{"router_cosine_scale": 20.0, "train_tokens": 188400000, "dataset": "wikipedia_en"}
Below are experts of layer 5 (counted from 0) of a mixture-of-experts language model. Rows are named router (the router's row for the expert), gate (a neuron's input weights, with its number), up (a neuron's input weights, with its number) and show model dimensions 0-95. Each number is 50 + 10 x the weight over its row's rms, rounded and kept within 0 to 99.
After each expert's rows: "gets" lists some tokens that make up at least twice as much of what it gets as of all text. This comes from a sample of Wikipedia text that the model never trained on. Tokens count by the router's weight.

# expert 6
router:55 51 56 58 49 46 51 57 51 62 52 39 42 44 70 46 54 66 61 34 61 45 51 60 31 52 43 52 41 56 59 54 37 52 38 33 56 51 40 58 58 50 49 51 62 46 47 32 48 42 45 37 47 59 38 43 58 40 78 59 34 47 30 37 51 48 46 55 51 47 65 54 39 42 57 87 55 56 55 48 62 56 39 57 61 39 55 44 41 32 52 41 51 61 53 47
gate0:40 42 50 67 39 68 49 41 44 52 61 65 52 43 43 44 44 53 30 51 39 59 50 54 58 60 41 35 42 58 44 57 40 66 52 72 35 27 56 59 52 54 62 51 53 45 45 40 52 53 65 43 56 35 63 53 42 46 22 51 53 65 74 52 62 45 71 47 38 49 47 59 47 33 52 50 53 47 61 35 50 55 51 53 49 53 57 53 30 40 59 46 51 60 48 50
up0:66 59 41 49 50 41 34 45 52 43 33 51 38 49 50 50 47 57 52 37 53 54 40 63 46 67 50 53 55 54 42 69 37 67 36 47 50 46 30 69 60 57 36 35 52 53 32 41 45 44 36 50 58 49 43 40 71 42 55 50 53 66 53 53 50 42 42 54 48 74 48 53 54 38 79 48 57 55 59 36 59 55 49 64 68 57 56 49 47 39 52 44 48 44 33 52
gets: "l", "par", "reg", "br", "Bl", "bl"

# expert 31
router:48 41 44 42 62 61 59 45 55 63 49 50 52 56 60 44 53 40 70 50 61 59 41 46 42 47 38 53 28 40 65 54 38 39 67 35 31 49 64 41 45 54 35 69 50 38 40 46 50 40 51 48 64 26 59 55 52 43 38 50 49 59 66 55 49 44 52 66 48 58 50 68 53 46 36 43 27 52 61 68 42 50 60 43 64 41 39 43 50 43 48 54 53 49 65 51
gate1:59 55 58 56 44 53 41 45 36 75 66 44 44 43 46 67 59 43 47 58 33 40 52 30 50 56 60 64 43 46 51 49 67 52 40 65 59 68 53 34 54 57 64 56 55 41 52 47 71 45 40 47 58 52 41 39 44 59 51 42 51 62 64 43 58 46 43 53 46 60 32 51 50 48 34 69 54 52 49 36 44 70 56 44 48 44 42 33 48 33 63 48 53 31 42 47
up1:36 31 59 53 46 45 46 40 77 43 52 36 50 49 54 50 50 65 60 30 51 38 54 54 61 43 48 50 42 49 55 58 56 49 69 31 64 67 54 37 45 43 46 55 64 63 39 55 59 58 51 35 38 33 53 43 57 27 59 57 62 58 51 43 50 47 36 57 32 38 51 55 49 52 29 49 55 52 75 54 43 53 52 69 48 45 59 40 47 57 59 50 46 43 46 57
gets: "en", "is", "as", "in", "or", "an"

# expert 58
router:54 48 64 22 48 37 46 55 58 52 46 44 57 39 65 37 44 60 46 48 70 32 72 55 71 41 39 55 49 42 49 33 62 30 35 55 49 63 62 42 40 52 54 55 42 60 54 52 63 37 56 40 33 56 52 42 58 40 53 47 40 40 39 50 56 36 41 67 44 36 53 39 57 53 63 62 43 53 56 56 48 51 60 48 51 48 45 54 44 47 64 59 48 38 68 54
gate0:50 60 57 46 41 37 50 44 62 43 37 49 39 26 41 41 51 48 41 55 62 30 45 43 40 47 51 46 39 47 35 57 48 50 43 70 42 54 37 37 40 57 42 55 44 54 55 62 60 54 64 38 67 47 48 69 49 54 69 65 57 49 58 48 67 39 44 58 38 51 55 46 60 50 53 47 50 69 46 43 43 59 56 48 31 53 57 56 54 41 54 42 46 67 17 46
up0:52 63 48 62 70 63 53 42 56 59 49 35 35 47 53 61 52 61 39 48 61 40 63 43 55 46 55 62 59 47 70 51 31 44 66 51 65 48 25 45 64 48 42 53 53 55 53 53 60 48 50 54 62 44 47 46 42 35 57 34 69 62 45 32 47 36 50 46 62 69 62 42 48 61 34 40 45 60 52 48 41 45 64 62 42 48 62 44 54 34 42 50 39 62 50 43
gets: "ever", "- ", "Co", "eb", "on", "comple"

# expert 48
router:27 53 57 56 50 49 60 55 43 41 52 59 26 60 58 46 47 64 51 42 62 35 62 54 42 40 44 57 50 58 57 61 54 44 65 55 49 63 27 38 58 48 70 61 44 38 36 44 49 66 44 24 49 49 57 46 63 57 50 50 54 57 45 47 60 36 31 65 53 46 61 61 64 55 61 53 49 59 59 69 49 50 52 52 47 32 32 56 61 42 41 44 43 48 48 49
gate8:55 36 25 54 42 69 38 52 42 50 50 55 48 35 53 42 49 41 61 57 54 63 52 70 39 45 58 50 55 65 53 44 38 54 50 62 60 59 36 64 58 62 44 47 83 42 46 42 41 56 33 45 38 45 52 72 48 54 57 59 47 64 38 43 46 52 52 56 54 53 35 43 59 41 46 26 61 51 56 50 49 55 44 48 39 64 46 37 49 50 43 51 53 66 57 38
up8:57 66 55 64 49 57 52 56 60 69 48 50 60 54 57 71 52 66 47 37 37 58 42 50 49 56 15 44 56 44 41 35 52 43 51 40 56 43 56 49 50 62 38 63 52 56 53 41 69 58 46 52 56 55 41 44 69 29 33 49 62 34 36 65 47 55 46 41 47 63 53 65 35 49 42 38 41 45 52 69 56 59 46 47 45 43 42 62 49 42 43 42 57 47 46 55
gets: "- ", "st", "t", "ch", "s", "l"

# expert 46
router:44 47 39 64 44 58 55 53 51 57 39 52 56 55 40 47 53 55 52 31 45 42 48 46 58 48 35 46 53 48 60 58 58 54 52 41 39 44 49 52 45 56 36 69 62 43 59 40 59 39 62 55 43 55 37 43 39 43 68 33 49 52 39 53 71 61 65 29 48 46 53 52 76 36 66 67 26 52 54 46 50 58 60 29 51 48 41 55 32 42 43 66 41 60 53 49
gate1:51 55 64 36 56 27 42 51 44 34 54 69 51 44 48 46 44 35 61 39 56 57 45 50 29 62 66 66 43 35 43 51 48 55 39 40 48 49 44 42 59 46 27 41 59 60 35 61 52 50 41 52 52 49 30 54 34 47 56 64 46 67 54 52 47 38 51 34 61 66 52 42 62 50 62 47 54 27 55 44 40 64 38 54 48 48 49 47 52 42 50 56 53 63 35 65
up1:41 39 20 43 47 73 40 37 55 57 49 45 42 63 59 42 48 55 48 48 53 62 54 61 61 48 56 30 42 49 55 52 38 70 53 50 51 58 63 64 50 62 63 47 37 41 66 42 54 42 62 37 57 40 64 46 51 58 54 43 54 39 67 50 31 56 33 54 61 58 51 56 35 47 29 49 54 57 51 56 64 40 49 52 44 46 37 46 50 40 34 45 51 53 66 38
gets: "n", "N", "R", "p", "f", "m"

# expert 55
router:51 42 49 57 32 51 55 54 29 22 53 47 50 54 54 59 44 57 49 33 49 46 51 75 43 38 39 53 60 38 73 52 50 44 53 45 52 56 35 29 41 57 59 62 59 56 47 57 59 48 55 61 53 54 44 36 60 52 56 49 52 40 51 39 68 65 39 63 67 39 60 50 61 48 67 50 31 45 44 50 43 49 41 45 62 43 51 51 51 40 49 49 68 53 45 28
gate0:38 61 62 38 66 51 44 53 43 49 47 53 33 65 61 56 44 32 45 67 50 49 48 38 48 73 62 40 62 39 54 57 61 36 51 58 47 53 65 42 57 54 57 63 43 31 52 69 61 44 45 59 68 48 53 48 31 48 54 47 49 58 66 52 32 69 61 52 44 54 51 49 54 53 36 51 53 54 58 61 41 38 33 45 52 53 39 47 36 43 49 72 66 40 51 49
up0:45 60 27 30 62 36 59 51 58 59 43 76 58 42 53 68 55 58 45 43 36 41 29 50 53 38 54 43 47 61 43 36 54 58 41 43 61 47 53 57 49 43 55 55 60 36 34 44 43 51 48 30 54 41 41 39 48 66 70 51 50 48 56 59 43 47 56 54 37 48 50 57 42 51 59 61 54 55 58 44 44 61 53 40 56 57 46 73 28 36 48 48 58 42 66 44
gets: "H", "h", "Y", "B", "F", "Wh"

# expert 61
router:58 54 49 61 55 65 55 54 23 39 58 49 40 38 42 56 49 52 44 55 56 62 42 33 72 47 63 43 50 37 48 34 46 39 42 44 59 74 58 59 50 70 43 51 44 56 48 45 50 58 66 61 57 56 30 50 58 54 54 49 45 55 40 62 57 42 66 51 45 61 51 47 38 63 41 69 40 65 49 60 37 58 41 38 35 64 56 49 35 53 46 54 48 63 48 58
gate1:47 49 43 41 40 55 50 36 40 45 46 60 57 71 52 65 46 61 51 42 48 49 49 49 48 46 64 55 40 41 43 46 47 41 43 37 45 41 51 71 56 45 68 35 55 42 52 58 71 42 61 47 52 32 13 62 56 54 40 39 56 65 51 55 32 44 53 48 63 53 42 46 54 43 49 55 57 57 59 49 51 50 34 36 79 45 53 34 51 47 38 61 53 57 52 53
up1:61 53 49 49 60 68 49 62 40 55 67 50 57 37 48 62 62 47 53 56 33 46 54 65 44 56 41 62 48 55 46 64 70 38 49 44 52 45 48 45 47 44 45 54 71 67 37 42 31 52 39 46 48 65 62 35 41 36 72 34 63 59 44 52 61 53 40 46 52 58 43 53 49 46 53 30 50 38 47 56 37 42 65 49 50 32 57 67 59 66 59 63 45 41 44 52
gets: ". ", "s ", "e ", "ine ", "4 ", "7 "

# expert 24
router:53 28 47 36 51 55 56 53 45 24 60 61 60 54 61 50 42 42 68 42 49 57 32 49 46 72 58 62 63 47 65 48 55 41 42 43 60 39 63 38 46 62 45 55 53 56 40 47 57 43 54 53 55 47 55 50 38 36 49 49 54 39 41 71 61 38 45 64 46 60 53 36 51 49 50 56 31 47 48 76 47 31 57 58 55 51 48 45 56 31 39 48 44 36 63 49
gate1:54 26 59 35 40 52 47 63 49 47 60 56 49 44 62 53 50 65 54 43 54 43 44 50 71 41 55 56 36 45 51 55 62 56 34 47 43 45 66 53 41 48 73 41 40 36 53 58 56 43 57 43 52 51 57 43 49 64 67 44 62 43 54 57 41 56 47 60 50 19 62 61 46 69 29 61 43 34 49 46 27 55 44 54 65 52 40 54 43 42 52 44 44 46 39 52
up1:58 41 74 47 38 39 50 51 45 53 47 58 46 57 44 40 55 53 61 47 47 48 60 37 55 52 37 37 52 40 52 44 42 35 49 45 48 36 49 51 53 52 69 59 46 43 28 78 65 43 48 42 43 53 49 35 59 49 53 33 64 48 40 54 50 45 44 54 53 56 61 46 46 63 37 64 56 50 68 73 38 26 44 45 44 46 62 46 58 58 56 33 52 53 32 41
gets: "y", "ers", "s", "a", "ey", "es"

# expert 54
router:42 56 58 45 66 61 56 44 37 54 84 49 30 49 42 52 48 68 49 61 55 54 38 35 57 39 54 33 52 47 59 50 51 60 47 40 65 55 62 48 65 59 43 47 55 57 60 46 45 61 51 56 50 55 57 52 40 42 69 58 47 49 50 53 38 47 67 50 47 53 46 38 34 51 36 50 43 50 37 54 37 63 34 67 34 38 43 38 55 60 35 70 47 54 49 61
gate1:48 44 54 39 49 54 56 45 36 53 55 52 70 58 68 53 53 52 58 69 53 42 45 46 51 57 38 58 43 59 47 40 48 36 58 48 34 60 54 68 40 69 56 26 43 46 60 59 27 47 40 55 49 49 60 55 54 53 54 38 42 43 64 49 46 35 58 55 54 47 68 42 32 48 43 62 40 44 55 65 54 66 35 63 35 59 59 42 51 38 43 27 38 60 52 53
up1:65 55 48 70 58 56 60 37 41 24 46 45 55 38 31 64 49 46 40 62 42 55 65 64 62 47 47 45 50 26 59 42 53 64 38 68 52 24 56 36 65 55 63 65 47 53 41 42 45 50 60 41 38 67 58 50 48 46 56 52 34 56 38 40 58 60 41 47 53 46 44 56 56 61 46 48 49 53 51 59 56 47 67 36 52 44 49 58 38 50 45 47 48 57 43 61
gets: "a ", "i ", " ", "o ", "A ", "u "

# expert 36
router:60 40 55 37 45 56 56 53 45 47 50 50 40 49 49 69 52 71 53 31 54 58 27 47 53 56 53 40 33 45 58 70 59 46 41 72 50 53 49 33 30 51 33 58 57 35 48 36 50 50 43 67 50 55 56 43 49 57 46 45 60 37 49 60 58 57 64 66 44 55 37 46 51 66 55 56 60 48 66 48 53 55 46 44 50 78 37 57 46 43 54 43 35 50 53 36
gate1:69 33 64 52 60 32 65 39 42 47 72 59 51 73 28 43 37 45 44 43 51 54 48 42 47 42 53 52 41 69 61 50 52 52 51 48 54 48 46 54 54 60 46 43 51 54 55 36 58 37 45 61 35 61 57 53 46 35 42 66 56 56 38 35 49 33 60 27 43 63 43 44 58 34 58 51 46 57 57 48 42 32 61 46 60 56 49 51 38 44 54 37 48 42 43 63
up1:50 53 59 51 44 40 37 38 51 51 50 56 49 49 62 46 49 57 59 44 55 47 39 52 44 61 36 45 47 50 65 42 32 48 49 47 45 59 61 53 65 46 41 48 56 62 64 54 49 41 43 63 46 56 46 39 68 61 39 50 56 63 61 37 60 35 64 40 59 66 43 49 66 15 47 63 47 60 61 34 45 43 47 52 53 70 39 57 51 50 51 52 52 72 27 58
gets: "M", "A", "re", "im", "Ex", "m"

# expert 57
router:41 49 48 52 51 48 78 63 36 44 37 61 54 40 45 33 65 61 42 41 55 42 51 52 59 48 56 54 53 52 69 33 50 54 53 51 46 70 54 44 36 47 63 63 57 43 41 47 40 42 50 30 48 40 47 39 50 44 57 38 48 61 55 63 68 39 47 66 41 31 53 48 60 40 38 47 55 60 45 59 39 37 79 48 54 38 61 56 57 46 56 41 37 49 57 50
gate9:48 58 41 37 48 54 56 38 39 59 44 46 27 65 51 53 43 52 63 46 80 37 42 60 47 65 68 51 50 55 35 45 46 46 64 51 37 33 54 41 31 36 49 60 47 52 35 79 48 41 59 51 53 51 41 55 49 63 51 46 65 48 66 61 65 38 50 43 41 59 60 50 55 38 46 43 67 56 68 50 45 58 53 55 43 48 44 46 47 44 38 54 62 50 50 44
up9:58 63 33 44 61 34 38 53 51 46 31 48 32 46 61 62 59 62 55 50 56 59 55 50 47 48 47 61 63 52 60 38 60 44 42 54 49 39 55 44 55 40 59 47 53 71 62 45 57 53 54 73 76 33 36 57 60 42 50 45 44 35 49 57 63 61 47 47 65 47 35 55 67 47 47 57 63 49 32 42 40 47 45 52 57 47 48 63 57 32 43 64 37 51 45 41
gets: "I", "S", "B", "T", "O", "P"